Experts of a small language model.
Size: 8 layers, width 320, vocabulary 19232, 35.4M parameters.
Experts: 24 experts in each of 4 layers, 160 GeGLU neurons an expert, 2 picks a token, a softmax router.
Training: a variant of Muon for the experts, 500M tokens, 7624 steps.
Below are experts of layer 3 (counted from 0) of a mixture-of-experts language model. Rows are named router (the router's row for the expert), gate (a neuron's input weights, with its number), up (a neuron's input weights, with its number) and show model dimensions 0-31. Each number is 128 + 24 x the weight over its row's rms, rounded and kept within 0 to 255. Numbers have three digits each.
Before each expert's rows: "comes after" lists some tokens at least twice as common just before its tokens as in all text. This comes from a sample of Wikipedia text that the model never trained on. Tokens count by the router's weight.

# expert 22
comes after: " the", " of", " and", " The", "'s", " his"
router:141144134177119077161142115153118112087106131141158126159113162069090098138149130135093091133123
gate13:115140143101080162185078098119084103121113145145113133121111121151140126093145132112115093146141
up13:077178066167105126114145118115102124146151108105170116144184145165141169158113151170164090117159
gate14:113145109103112118147178125116100128129079079147152147087120138103130154109127146119118179129134
up14:123155148097114137124162139096118156131070116133167093099156175142131143120134124146120162091115
gate15:170154171127126102121158157095108091081125136127154152136110120142152149142157129123119126182112
up15:139138117124098140130152126093152199132162109157150117108119165111116145168122177097147130167173
gate16:096140121144124083135154071101112117132129126081106123126138151090131154123153138150084129091101
up16:107140164150092157137127163101127134145165129069158147156103138138141160140124074097137070148127
gate17:176127135158122137168154126090115166162109083131120111142142128155079138078112131151124124108144
up17:110150118096105107167167134126098113111124176143151121116108129125162135173141110111111084097132
gate18:170161122144125143098125135135118100144106107128139143127152150141128167117167150107100114110152
up18:067148090148111153135142153168110181126119089121094117149158114139145165120120115154111155119107
gate19:112128093151137095150132123162126116134094104123144139157104100140135124154133121120160107107118
up19:086153134135130141127153154109157105157110149132136143144152120179113131081119154100118149127121
gate20:170150127104136120136103125087163100091125114086152140103097168167123173149153173159136138137178
up20:120119131136157114165097086137148135105144065150104159144124117135126153133152105166100152097167
gate21:146160135173138109117158103120112121167083080164165098108139091131117138128103143120100086113098
up21:121068142118122116133155101106101141142111101138138122095127134093160125125071135105141136130146
gate22:107155124139147096084119115126149116143166138138123120170162106124115131139123091117100161108122
up22:099141143121157115152153127076150143123108171110115099136150155177142139142108131143119126162187
gate23:122142104120144136119139128125116091120153172161177081143101127155135149149171136124128150135109
up23:134126128154144124098087076098173086129107111158145087138090169162171137154139156161116167115106
gate24:138128149135106109174118119076148171148108096123129106160145161148082155118125113144167099123141
up24:123144144085169107117125141152150114136141144115128150093136094086175120101161147100116119151170
gate25:153136141149128140151118109118110169154130104120102140124153101069173174118133123105117136099120
up25:088126127169128166055139126142100117132153097155085103137127121161147133097131152148150148142124
gate26:118119129183101155141131084179104116094081178118120125101134113124152110184119157155128114155104
up26:137082139090134144135156165127157158101165117154137130152133139081103097078149121127110153107138
gate27:121160164102127119068112135146126131133126143119107090122155088099113104155086127174081172145142
up27:112126119176109126101091144109124119108137121140109106142145103089101099116117113138156074133103
gate28:130109180130149106134099142104130105171088189104150118111124106135080152140153158132154146115103
up28:127094110127119085135084089124114100130087194134147127161156130110143099168090133130129094109115
gate29:110139108145081101104134110116127120105088083155150106145114194097165078145144135137117135109108
up29:153159176198136084125150114141164087115079086123176150148107129095138139114139162128112081129166
gate30:086108143107089133108152153132120116090145133147174138119124120076111157129162144141074100129135
up30:116133111124155136155127121087094114121139115123159144178122108141142125120125133078101106148146
gate31:142136106165115128119119146114106104125132122144158143121106162093127117086143124105092120121162
up31:094133157151154093094149111137141144124119138064085116134148121156141122135130140126111153143101
gate32:171131126128113086125119143152113086123083146167107144136100092116182115123159094105120084092096
up32:148122148119129127131128165135104120118114137064130120182127142106142182162128109150124089148127
gate33:107122157132134129116187119087110096143097115139119119096091159168142073113148120142103160146148
up33:135143122063126091117162143151127142097127141119106098112145109137117142132110149145125110128093
gate34:114094125139122074136147128162131151147136128133122111099144076133178102147132140130111144106122
up34:168120154098148148145129146090139135146084142133132153171108150081074140141135118116125110130106

# expert 18
comes after: "\n", " |\n", ")\n", ".\n", ".\n\n", "0"
router:149125151139130128160110160129122114086135123112104094149145141114145086136131118081093092138148
gate0:101120107108143120097103116059144156121116158168174135148138123111131074099162151134105121090144
up0:109149110130162116110172116136108109141145075171136089123144135152097136108116104133150083127120
gate1:148123150122134130124143133156089128117075120089102154155141124165158122111114139145110087110121
up1:102145160093112125171156094122137130115135099122164133108137134105123083172100156139105143102125
gate2:149153151150164134154098108120052138109139114126135100173107125132146152139177091078111112107100
up2:180145098122146104148108144140140090145156151120089112154118091144126154121156143116120144093098
gate3:086097117120102119130118109124128138137152162161143139135112156155105128133147145159138103115171
up3:114160135105150145130168143108169116130111110116132136100135119128110155110117085145119184147078
gate4:113086127118140154125117104147116089130098116142169178111153111157117144140116136109138191141088
up4:114138095117122123128158158127134147119107157124103092156104113133181123133150095146137131153107
gate5:098141127126137137149152135165146113094092122166113163163112140124127150097162099132128116127160
up5:128131126159131087136122081088131155173164127078136091106138108124160159103141158115116149141105
gate6:107170125158118102127104151103139118129126126146133150132122125089153102135087121139119155104085
up6:136101121114106156145129136112118136165101115087138126088134100167096130139144123108132089117178
gate7:134135147114142113122165139112180146134154135175145132137139135106106139138101111125116170118130
up7:132121145134130127120140146113120129094130096104158114144120147101173166128097134132135135138135
gate8:155099143150121105136126142121114129111114135110123126136141144115127147159151111135135085142081
up8:158144123113166146104143109113146140157122138137118139111113126128109192162120107083116166096117
gate9:155105153143092163144160139159165142092155129130136143105086121102119101084061122141140130093106
up9:153132157109104108135141163146137133121113143169113092086117101121140073159070137146141138092143
gate10:119145111108122126133051129086157121124150105138141145132132127156098142117140145166111123145102
up10:150108089149103084150174123117109140111130101136128095124112128080095135135082125101113072097158
gate11:102144142127138147125130084121133135105133160102136091134138161101174156125119124098080144129102
up11:120166167142124112123118112133146078103118169137096122114167140135155109125134140150089156113145
gate12:166151148075106119074137119136146123146172138106108091133119117124130151090192127116074118127105
up12:122148124143159119116128137109120127128125125121103172115140119129130121166139155173145112128138
gate13:111131156109131154154137114113062158141153145136124124141081133171115126149117114084154118083087
up13:119149106112131116104162122123119102112097116104118113165105098118129130154112115124146094090110
gate14:104120152089092139125145164171118099104150117116129126126135127142078128145131122139136156116121
up14:152157172151092111095142152163079126108115147162129111107172157161101102135130149125122155101081
gate15:115147161125146140172104143126137132124157129088142122136178151098170103088098124145168127121121
up15:128089144173115084106115117127151157146107119139121117144092164117116183132088112145121122065133
gate16:133126086136155129123155115104118135153169136129181110112150131135128147147107117136152140132144
up16:088130181100094111142140138118094100093142116141121164167112122097064149163164149129117145113162
gate17:153118156155115100114135112109111095098145155136167101106117146149138089143179162163115105097165
up17:173122139108130088125103071125109087111163128137188137121126167105138104163128145163161130126150
gate18:092138142101135183159101142086096102107101114138151186129070113115123125090143109119149163118143
up18:140149133090124103154115135112149128124117149128138103078107091165146150130147156138089118174117
gate19:102141111125103151127166104110178126130107091130073109134131145116107162127116131161147150128133
up19:118163137126140147170148142129105119133134133109104099092107112115114144141139097127121132109098
gate20:163114162122114143135051121166112121159139115143099098112092133138110118119120135154112112129109
up20:134111113135131118127102109164125110133115108127121142131113131120131093101131112136182101121137
gate21:125112143139106125121121106125165126082106159177108138085133095142147104172121101093105102176078
up21:116159103147106101117145118124099178115127135135119107147161145142115132115123154149074164095094

# expert 19
comes after: " |", " ", ".", ";", "0", "1"
router:121151131101116102136125117124123129132128114118135133085103142149131134123169118114158147071148
gate13:084131123144143090104129103114158116137126130148110128124125117142156122124125113117136139138156
up13:089156158076128101141156103149092115118126129165139123141151136157137138125147133130098140132142
gate14:147117124137145099117122103133137101133154148139112147110093131078107159121181161111109115119162
up14:128138134138136058124124107170125077117150180131146132135129153118138123109154139136112110143146
gate15:129088145139129133139172148102097149145128140116132133113087116112138090135131121150110139112123
up15:146127135126156143100113079141111155119091112133173134154140124146130151095103112120168121122100
gate16:143159164135105119149146101086123135158158132129152175097108127094081131113116174136114139141117
up16:124128158105111142076127157107129129144108111140133099111111069117115140117160114133151133132129
gate17:145095146109152120119134150107093136149156126171092147149107109145124105160149101121130145164130
up17:127135144101086133126145115101178155138135153148100132121097104131141128151114096137118172154145
gate18:164125099153139099102083165091135139129132111166116066129136137134169116158162102145127156127120
up18:074144119172146142135166125184127121137130105123082086167086147102099154083120121176105186119136
gate19:131133077172132089126081137147101143075106103138144106134109131113117119123155114160150146111170
up19:092085139141128133164140086143139135118097110085121095130135167155152133109108122115121092109094
gate20:110133080134129115130077133066155116106136102124165124149128166140080110085159117113124153168154
up20:156124134158110134114156112134129148104165106107143182102125153151156109157118139114151133135118
gate21:135148105164097109155110147123154159138133108106160144143159143143119112176166134137105160106164
up21:115111094114081124123123134140156151097122086099125097127154147130130106121116116150150139122161
gate22:124137161111114100137155062091088136151103094132166138090135146129146115104118108060125124119114
up22:138096184175099103156116161136114173135098135083143137110128124136093120150146126133091132112098
gate23:171130100157114099171098105097093143114150141110190101144104089136186136121097132135146126137194
up23:100083117145147120116150149169112111111105088128112112112158113094168127147172145138121150194088
gate24:134148099125120134143135115108136136117098170158146129118120149150131122084119091126121127129114
up24:154124143091101102120126157075145139122120164098095166122135127109127147139097114167120101122113
gate25:146128099124076138101142110137140135146073105121117087131113115120107101131118115121136121109094
up25:150154105123157077165134134119112134101136101139153133150172119104121111135126134132123156100113
gate26:106091157098151124149131130102078169174143106106148124151116096091086119133109131136134116075153
up26:140143125126067146138111128122150113152109063156152165117127119137127131144105135099164131162130
gate27:160138121150110117111139066092113104107149131132115112170151119116143131100113086140092113132151
up27:117115115125128170120142142126132128151108145090106174082147092079133149116122119109129110139086
gate28:106120141173110103104159124143128102108115135196108107131132129121163107087173093121107119097080
up28:115126046142103118122117173114149125146140101153088103082104117114126106111112147136146130135151
gate29:165118178152154101144170143108127130102138121104141115153136132115156141164133124154121139112115
up29:134113097094109154132125134120129094115103089084144114114104108107129110117123119077115119138130
gate30:118131110135119091127152114124129113113140145118116112137119148149114128184145106125114114132142
up30:107110133133140116132098173138133137118150130095100131156114127150080118165147115127117099128155
gate31:120133130138108153187121118100134140127100135126154161135110136150142113134078111127098149118106
up31:138112102108125132116130150113108114164132113103084126144139113110131132107149194081144099113138
gate32:152174151130129095087110155158136137145126163159101085164133078136124145130099089128139147121127
up32:106144089127095105127126115160086113125139146127083159068145146109101101073130164110123157125141
gate33:120133097144160168157142116103111160073123110115147147121127113120148191151129125121127170139141
up33:136102125170152174102125179121115096137113076103128104151136157141112113129118111149108119113124
gate34:159097128105084104145083104120119122155155172111138129113083152138105140141104118139126136092130
up34:141162131128127144102145130148117139150104120133112174108138134109130122165147155119126138149078

# expert 6
comes after: " the", " (", " of", ":", " \"", "-"
router:103156131107166149098146169126140134115151080145102165130143118115135104158133075118128165171169
gate0:129108136163143155128130120083083134106100161146099154130144151147106129156125077105138168142118
up0:128133135143152131147119122103153164148139124143143122143089107141110092168121122131148129140165
gate1:155132136176138154113135088186121137122164138143154130179134127074125101101126148129139168152074
up1:160127124153137132137099114169142086090135150186115128104169140131145120136110128115132178133115
gate2:119096097111089058067176119100100146145163098137133130137119121148142140138123146165116109120106
up2:103135130105146173184173131114106083160102100099153147142130120131123125134146085139143165137141
gate3:157114107133155150131132168091150108122140139069097084140091137074112151160087161092106125108174
up3:150149130124125106161121137113132130149122137143133136133128124111165115113132070116153114142108
gate4:142127151092158094128156079100156140116115135108106113140121141150129134146115104124102114133115
up4:120151104131125126095157125123125103162159121120133111160139107126167143152151127170094117140104
gate5:099138130180131144153155120131138097111107092145135099116140101075128145085187127145185069084128
up5:108175089107069145112141127120093143147135124146140184099143136141140143075150175131100111148138
gate6:080114107164133123161167148129166155111132094170121162155128136130107123159120158125071134163148
up6:131109146181114124134142205172137175151130100156130127132152140103139134148093125088132094159120
gate7:147149110121131095137164110167171110091094104138108138031153118141134108125128124127169146113109
up7:077138163153103161145088147084139162125171146131151128128124153135072134131136116106072108099095
gate8:146148107116137107177106132096125103156088108136108106129118093144126133138140106111130080121131
up8:118149162130135111156143153102074155172101126096086125148107096119150122109183092161122113133147
gate9:149147145152171078144112131125145115153079131120092120123133146112108101111143169127159095128133
up9:178159170120130157129123132113155117149085136138139100139132139127091159157162132161102138140163
gate10:120095165119127115106142123104110160140139149133119127131124132083166169117145099137112145160142
up10:105165102101140136124111109144125118098100146122110192165146098208145115120124143090122143091159
gate11:128118168140095107113159134089132148145129124166152121154119150110141146141125124102119104123141
up11:155069147160124129150109144071085111119146116071116132118154148153141120149114126136129141131143
gate12:131167104113140144155131166110149113111127138125158146134083133128116137142126096104173151098153
up12:120128087124101095115142163105118164139161088117159106100161101100171163121097141148081107115148
gate13:112129139130067147113152133107150130135129114151135120116126154167158138132102163125114121105124
up13:159133132085135121110154139122086118109087118132107153134174127136111160097141111151179110081125
gate14:128096169102132107090173141118130141125117184142157134144125124091130087133086144087106154102135
up14:139120126062123112123163081097119139142119133084111115117146100160095134124164145149136112098127
gate15:108139121145180142158133143078117118117140115109118105148109148106111159145142120127101122125150
up15:142133157124129133091161117131077117126117143131110123144133179153124133124132143108148115139134
gate16:143154150141154091152140084120110085102122135113151143140142121099130170133140127085092116163096
up16:179115090091155090123122137146121160105148111093147108156097106120171090068134144108163133116091
gate17:134144141219125102104120154108134142142130121156093087117103132099120125102128145122130121127127
up17:144141172087140110147149142133132134144120109088112143128139128145096144102166108130137173107163
gate18:099102109191127136084151126121137143091167161143105089116091083119150141153117134144126048117162
up18:108124122134158094130096141162094071156149137136116097132105110151123148084150110103102122109103
gate19:119090154163170162138125109124111138139133105132152141134138130111160133115107094108142154123089
up19:109171131069107119120145107133168115119160146126125104112159107127100133094123156122135099093125
gate20:160079134158187140159118147161151140124128104096101118089127130134138137104117111122095121110151
up20:114114119154143117091093107136116147142091160110147114165119130152139148175104145105126150156136
gate21:137126135163111135123166113136154140155136142162139098138153109089119094110134114134145174157096
up21:122106112106143131090096109144099112148102118098191136153157149146102127129145150129092117129103

# expert 4
comes after: ".\n\n", " |\n", ")", "0", "\n", "1"
router:112105137101110137126116130144127142152156090120123139173174077134149142132135144140122153136109
gate0:123124117130164138124120118132121114146108121159172137161090112134095098106148134148121151134109
up0:136125094172109147131120119153136130149119096121090128128107131155097121107122142129085145117088
gate1:140138127108159087160135080094108114153134115130136146143164102146101093142133122114094135107157
up1:142103125148149127118161088098158128101101127122180111092158117158113105128096112112129087114124
gate2:169120171085137131116124114154092098125112137174107106148134098099170100165117180151135111130103
up2:154106145154121121126130126077185126165145146109136122126116121107101122116148146115133106124105
gate3:106137110115153137178094126126129132079135134120143139150113119117130135113128128097129144103141
up3:139164123182176125143111102138135137134183180103127155134126119120194144092133129081143125181157
gate4:124113112151167106168121097116102081116109127137104086149142110083110126122123101119099178114118
up4:140116110166137164128160142124130129131124149182166137097127165111192161131154143160148126077111
gate5:136137166168097119155150082129153110127121090129091124152128154134103104145150137133104099121134
up5:116143144137100132127130139051129135117118104112148119114124149146099114126191136154135133147147
gate6:157142128140134155169093113129121135105128147074148140145127079136114149142159109079133110120169
up6:120145127141134101112135095145121119150134131122134174155130098145144107069133122078109093140130
gate7:133110141179105135139148096093121126134135177141156125188136137122178172115162130178121102091115
up7:126138144116111087112136090147113106092154113126141185139140139126128108137140167147136070157145
gate8:185105144117171154147119150107159132125110125105103116126121131089103131155149125177133124136126
up8:138106143160150129138130155172128131112170148121110118171137128075110137135116090153117076154099
gate9:162135140108132122124172121112111139121149147135089151156143150127139152139143130127093094153092
up9:146111185111123142117160094113099140110129128113103134172134131127106121097131109149136108106164
gate10:144152085143144124112125095103135128157084117122129133170099104136097188134147103120116134112105
up10:106134128077123117162157191132110096112129112134129105117157157122151145151119151091113130094102
gate11:083137148124092141147126133136148091110112145146152137181110106146128165125174118140123170132151
up11:114121151180120121167142147110137133154142165159091121134159146114137110094117127100149167112140
gate12:134105127080107104144170146101128155119098154147079129134143130109117140110136116122122159103140
up12:117132130123114143104139162101115154098088152087108104156160122093148140106138111156139151116135
gate13:119143116094176152164092122127123143138144124134087159156136130076110120129122090131158056144107
up13:133125109119184106148138171127124090125148109103130136142098116139124132156123155160149102103126
gate14:172130142103119090140166105112126156105142126165152121094158086147151141174132163136147127141103
up14:123160102127148138121120110106086088148118142108108163142119153151108105118111115117168121172138
gate15:072137095125137095097148130119132120161068100108119141126133123152131151104140121138093177107088
up15:155130156125132149130132118117134162108115167137099175105135144128153173160133109131123082115135
gate16:115156116101123147140119131145121085106167092144137127114132145099123087135162129122131117113092
up16:164167124110121150160127114126128093112176123132105090115109114086170131126143086098089130169127
gate17:126114164126143134099151112112154110129171105096130146142113138104097107138162103154124115144155
up17:119130136116147114139159074129119115132161116129142129143140120098137136088137111167123111105145
gate18:125116146103121136149111161159148123093099114128171128105129147146184141127123104101133102139113
up18:124135131133118124157096120113152125129133164166130103125142126154133145128133156093120171159114
gate19:141111158090115112153136163081156086122141144106132123117144097083118137132124135157102117122097
up19:131145185099112126157188110111149119110143072129123143114116128097158100141108091200129108150109
gate20:134115164107077167148129146072166129146118106116141127132141106148095102109149098164138156135131
up20:139144136095142142141082123172165121083145107140126149100129122126108141117131155131168123149170
gate21:118132101135150104092091125110078114137112119145135117116130099165138099139139141156112123132087
up21:154112126117164107112128116081092108161136145115126151103109117154146116152090112141082113136129

# expert 17
comes after: " ", "201", "200", "202", "–", "199"
router:110107146136144148142095087110099113146136174137142129114151154116145136100114080162121159146120
gate0:122112137100097131131153117125090144139146105136116139143094091077109164129122152088113108124101
up0:138129049135153158162145110100127144137134076130124138094113138129149163097125101092148129128105
gate1:157112108122117131136118129133129101128128117171140132158108141120110134102127129150145111130104
up1:154135152139167129116110111110141151096155166112145103130124091121146131138153090111092137109128
gate2:124142122126146142134132115179122109139118102133163098092090135157106121128144095152133100131118
up2:128098127103107142149119103116110139160088161109075131104147147140147126102197155132097163170118
gate3:166136127140147077156105117134150117105112154113167155118099142080154111114133156129141120110156
up3:145129145104089177120136152093098155152140096172129121161133151173133103129178169090105153138141
gate4:155111098115121175149148123151073168130174164110127113136123113152118173195116106116116140099136
up4:106119120149171149158160115115155144134138132102116111119135137131133134137118130138154106116158
gate5:127144106140111125117136139068145116145109120113154107124127143090131111102143133119095122118130
up5:111111089120120124113121121159030097167077124144166119082106086130139125148124161117144126165117
gate6:130137129123120101115103138115151072099094174125156163093125147164128115095105120156135130161146
up6:122118140096057089066182137095115134102111153107104169096163157154117095132134143156127112096137
gate7:118129140094142120173119115179134139126109120112135108134135150180118164107082151142089114098108
up7:139083116118104102133146120110121156088140145157173098165137124135091094080137127144128150139133
gate8:144148132097141141141087114150115113108078176106130153128128153114122129095151132092130102095117
up8:106164106140132087132147160071178121132118128162152132134128131104149096173112091159162140138128
gate9:100123125084091133186101087187092143089129133137121166161079135115105136143137108172141138158160
up9:103111140141104122123108112099091145122148145127130148109159100146145143166141112125154101072088
gate10:107136128152170118124120164093183085152151128151124112178091123170125072100148173116134127143146
up10:139130126155124141110108138098142147093166095132154131142135166117168108132136131124122126142129
gate11:126170155140153104091139116127111204113114127146119117138132102137144147138104114126113132125104
up11:126108108151108199129092176103146123097132118145109099107114156153116123155132174143129146144166
gate12:128106145171124129141102148130169102132129149123141114118130091123114137120162147125159113109107
up12:142167181097111129113111107110103128111099134141137148103153189131100197150101093175143163116149
gate13:132185139070139124139127135048163127087143171110148110157135136115122111145087135105095121100153
up13:140123134174153125105134130148119129095082120150090125160168096107176088076180146122154128134131
gate14:097111124168114098105139149097143122154108143183148143085161125098097104117117168113177111124140
up14:123136160106125155133103112150107142110170128108120130180129151187121120107110159115128125157161
gate15:119120125088135122102140125130130105137153121145086136172094119150157100118096060101130131130126
up15:168135128142139123091140098157187145103102101144077147135112114124112131127139177130149144140104
gate16:123114119093098140108119156144140158151146134175151141143098084175157152126128152138108058140106
up16:150102108140123134137132148138135143135126136107134123139164156111093085150086118134105142154157
gate17:162068097138100153154062143121141167098138198132099091117132109118101111100141111145077103111146
up17:138156134108111154082137087176100126140113073114147143122130135111128160112133134085145166156129
gate18:123118152105166108077124147121142120145116130102158129085087123146118135133126120121167107082137
up18:118121118119137119109099112154116117128115139132115103101136089169177144133113167096124157108117
gate19:127094099109135126106165150133129142138130134153125165103136156151164108115090142134129114144132
up19:136125111111124136118115117108156098136110104096152087109124126117105142178118141117117137153094
gate20:144126121153144124102072210151094126140138153137134115148150123124106113130154151125108158133139
up20:119138157175133111099138180137157093090110141125129129119154088143114115102157153118101118144089
gate21:154138145087171154129150131126167108141123155157120128131094143124136146136118134111175149165118
up21:155163104130135112110098137088121114139165140160189168133155158141143103125139105148134125121091

# expert 3
comes after: " |", " ", "|", " (", " in", ":"
router:128146134161110108130148144158162108106126125113138169103152138132132131101145103137095154090132
gate13:100123145123087114142151087162099100065123122147134150149146122123124107113135141131168117144149
up13:113164171134098143114131130169084137106157115161107133135135120120105125128126167146111187146176
gate14:105153108143153123158190099096133093113093132166170123103150124128096117105091082087127109153108
up14:091115190138114148140093144141113120139163111104128150110127162119114120141151125171124137101146
gate15:118121112133132139176144119126165165112144121127116164130104138131192098116102092082165155194103
up15:155143131159133126126109069117125115139166104137117146084130154163130173175120113128147099130129
gate16:154109153115116099098181134128131100115133156150144111125144126135145109121115102112164109082114
up16:126119168132125171077145131115120113125100142131134121187125102110138156117161111160084103119131
gate17:093170093117125114132134139132073143109126105148143154109128121120106112122080179156111139199170
up17:126124113144150145115137129124122149164115130176078137127121059126122132123113147159129143100136
gate18:132147144125113121123116165112127116134094137140145127134161098120127096143171156139132072124140
up18:165111116104142142155093123088146147157136120108155127095105109110140177152082135101128085151108
gate19:219160119127119124167132132119135130153154166161146179136152141131105098106141137144106142127176
up19:157175148101137148166131137133116144153152156129175123128148103107092134211091093113137115153137
gate20:181163106147159128118148101112167178139139147146120096139123118176125130131126114144129089130130
up20:167114135127154094155150105109144131098118164115092106135132101153114119105131145150145086098110
gate21:127149120117168145128179124130154119110124120157159101117120096101059122124120126121162112130122
up21:127102125094145135121143097119082154122142121122121097142163136143096119134167112144142124114186
gate22:138107124127117124117125123120154129104123119144154148123163127183141117115089128132116099142145
up22:111155128126096148134087137110150093139130162139132107087122151155153127160103137132131163146137
gate23:139100098105120061113136183093151141134130112116118089157128100123155121140137123168118138095143
up23:111133122104127131183136133150141149148170121129125128119078112157103061132140134113079162152156
gate24:134100141123117100148103176140147155133115128125135103107104125152069135169126127106125134115115
up24:160156162138105098128105115121128113124154134123105095139129134118140129113116152115154195083148
gate25:108105149094160154121155111167139143113109158131091142140134091154135132155111103149129139137145
up25:095174098120177130128122097143115111155090127147121116134177100143130147121143115126126133090135
gate26:118118138110110092161122147159136145136123137124123136139110107119121128136100127116168122129101
up26:131131143100151119129139159136130158124124107157097120139107102118125139158100150126064095112161
gate27:090123110121152164136156133149140140152148125136147151167093169112132102095108119123169138084153
up27:139107134119094139139123137145114114109082098111122125110134125077100149131118182097097148151117
gate28:156104185128075102172106110133155081135140075151105170097112092126072081086096141147129113164116
up28:104103120134150128122175070077160098117107140149144130100108112148130104066096155138134157114114
gate29:135131090092142130164126150113153053107149119124135126181120131111102112112132073117087125118126
up29:104137115145136133103135108137122142103174141154104111156096114133123152165101115110136169140153
gate30:176093164147102129133163162124132157128139120156128124115095078127087080137131117145132141108159
up30:122075090097090122125132082094142138122159146066164099169112128100129103155133116170141080135141
gate31:128119101113104152116136147140162138099115129124111113122105119093113133130128161116116107146128
up31:123130088144079127096138137124117124127112128091067130159147139108112110155128151143106128128167
gate32:101128143116112158135128115101136081104150115112115144142131145112105143133141144142120150118115
up32:135148135144142173151117160106151129140143153160113134135105100118098099149139141157154155117137
gate33:131118118140119109137109115167140101112077089156110155114128125138104115164127136095123144145116
up33:106134118156149093107126124131120137143067110136096125078121125139108137129117102145117144169161
gate34:130158134121142159104146144135122128082119116145149086143112121163132114186094153110142152117094
up34:144131103128103145133103124098130148165121135149126122157168170132113112117140126094136150150128

# expert 21
comes after: " of", " the", " in", ".", " with", " a"
router:173081128163144157124153115119125138149121105163093108114096089131137173142160124114128117126081
gate0:110134103140098112132105081068125129145185134114110102131163133121096130108136115133116119130149
up0:153116147093171129126136120168155123094121166098073165148143155144162109095118099104097120150124
gate1:146120101143126130146147193159134143128148152132122124135092145157152124130124138111102143137136
up1:174113199140128167103172087095095129151145107128128160129140099141144132108124085126105144139155
gate2:110113102140098090148114163122164106151139102139094162133150120132188152129173112100156086108124
up2:104157129153117121144137092130088138133076112149188141103148094096122161138184094123121090110133
gate3:145109174184108123092146091135102092121132151157138140128176144085124158171156155114113152131143
up3:086120157174120133113140165151108137158134096175093140137161151082139132146150096124134150116142
gate4:125135143172120094142153155152135103134094094146123141111139109173137157143147162111149132151133
up4:104163117125149093139166121145152157118084109132139146118107155123165155115099142173118125098049
gate5:109075123114166132111101114140137153072156125163131135139132124102111107144096121143116150129126
up5:084127159123136139135126154163131134136126108105124154148133137150152105108110170079134133100170
gate6:128090154129119139123137167147121102091109120147159094158128105150157133132097139106100123076082
up6:142136104123124121160149114135141127143126123141109165130123106131181159139082143119132134129150
gate7:126138099105128127103139107136093133086153136123127150080138154129160130167155123130147128082137
up7:144118172133107081093174132117145107162096167106128174173115127144143119159089125138134151187129
gate8:135102110145113097171153135142131152121108118160150085136117142081125084119157137135134076143114
up8:149127107123120122115141127173141099107110162100133140123101126166174109089145112133153132120138
gate9:140107119103140134161111133113133125129138167086140112154122127195105182113142113137109150146100
up9:151099127117121061162150174096113107152149111119142137135161136104120166138070121148131120128129
gate10:163103121123112055135142164122122124119095116160115155135121150133141123139109110138152113162103
up10:113097166093123148103189106194132122134165092126129134129145081137107101097157123152106096092127
gate11:128132114160094131137134116123132089092161075123120119114126066159130124140127143147119121097130
up11:132127099133103152112089176139128145094110137150148082136126154057144124073129077108156140133127
gate12:144078150112077164125109144158130084096173175138155121157133104201167101161159081111097098115143
up12:143145136128105159098088137140150133124162138125144098115137122128102128109146112110082103142090
gate13:110129128151118174129175122108140141127122146120164165104134147137147113141125137183110151166068
up13:161101134182158111134162147106152113148104146128083140092116135151157093157124138109139122157049
gate14:104104162140096134164132121091116080136129134161136145140125072165107157130130128130118113134122
up14:154171119160145131123093172148101135115161123085134115176121150131137136095136097106182128092118
gate15:133123130112107153124141103109101106161163131113142143132155188144150113127121126147175109093109
up15:104152119182119105127082134112093149151177129090114139131082145102140146074114148092110141127128
gate16:143125165116153110143129135136119125088138134110172109137113107102114134153142152162050199105139
up16:139131170178141100154127099121097144120144113116159116145141114105128135117178112106110136129181
gate17:102106107144112076136124127082156117151168089162117140159114141119174127140148154140108170145114
up17:179117139126109154136127101110097110119113135095154143083122137199123155111081133162162144079120
gate18:128103115107137078098136091178143149150128144162153134119130127154148133147173175073084115097109
up18:152066093097096119100081134122120146126117115101131136112156114181131125154159136152132141128120
gate19:126149149121178129133139137101160167158118177151090137148139122112165167126155111132119125180135
up19:119127110109131072106105136115193125169090192091136088136125092087104107151127127159104127115131
gate20:169138146140147115125138120120085147116151164127126140132114131103151158108134132105145141111079
up20:109146153115121105098110108137184144087132110127142079123154123125108096192111089077136156114122
gate21:121083100141147104142127122117131158135141102100149142117141110155159143160084150147154133136152
up21:117144115095149160131093144118103153108132114123104117136126107098122154120136167108163094158091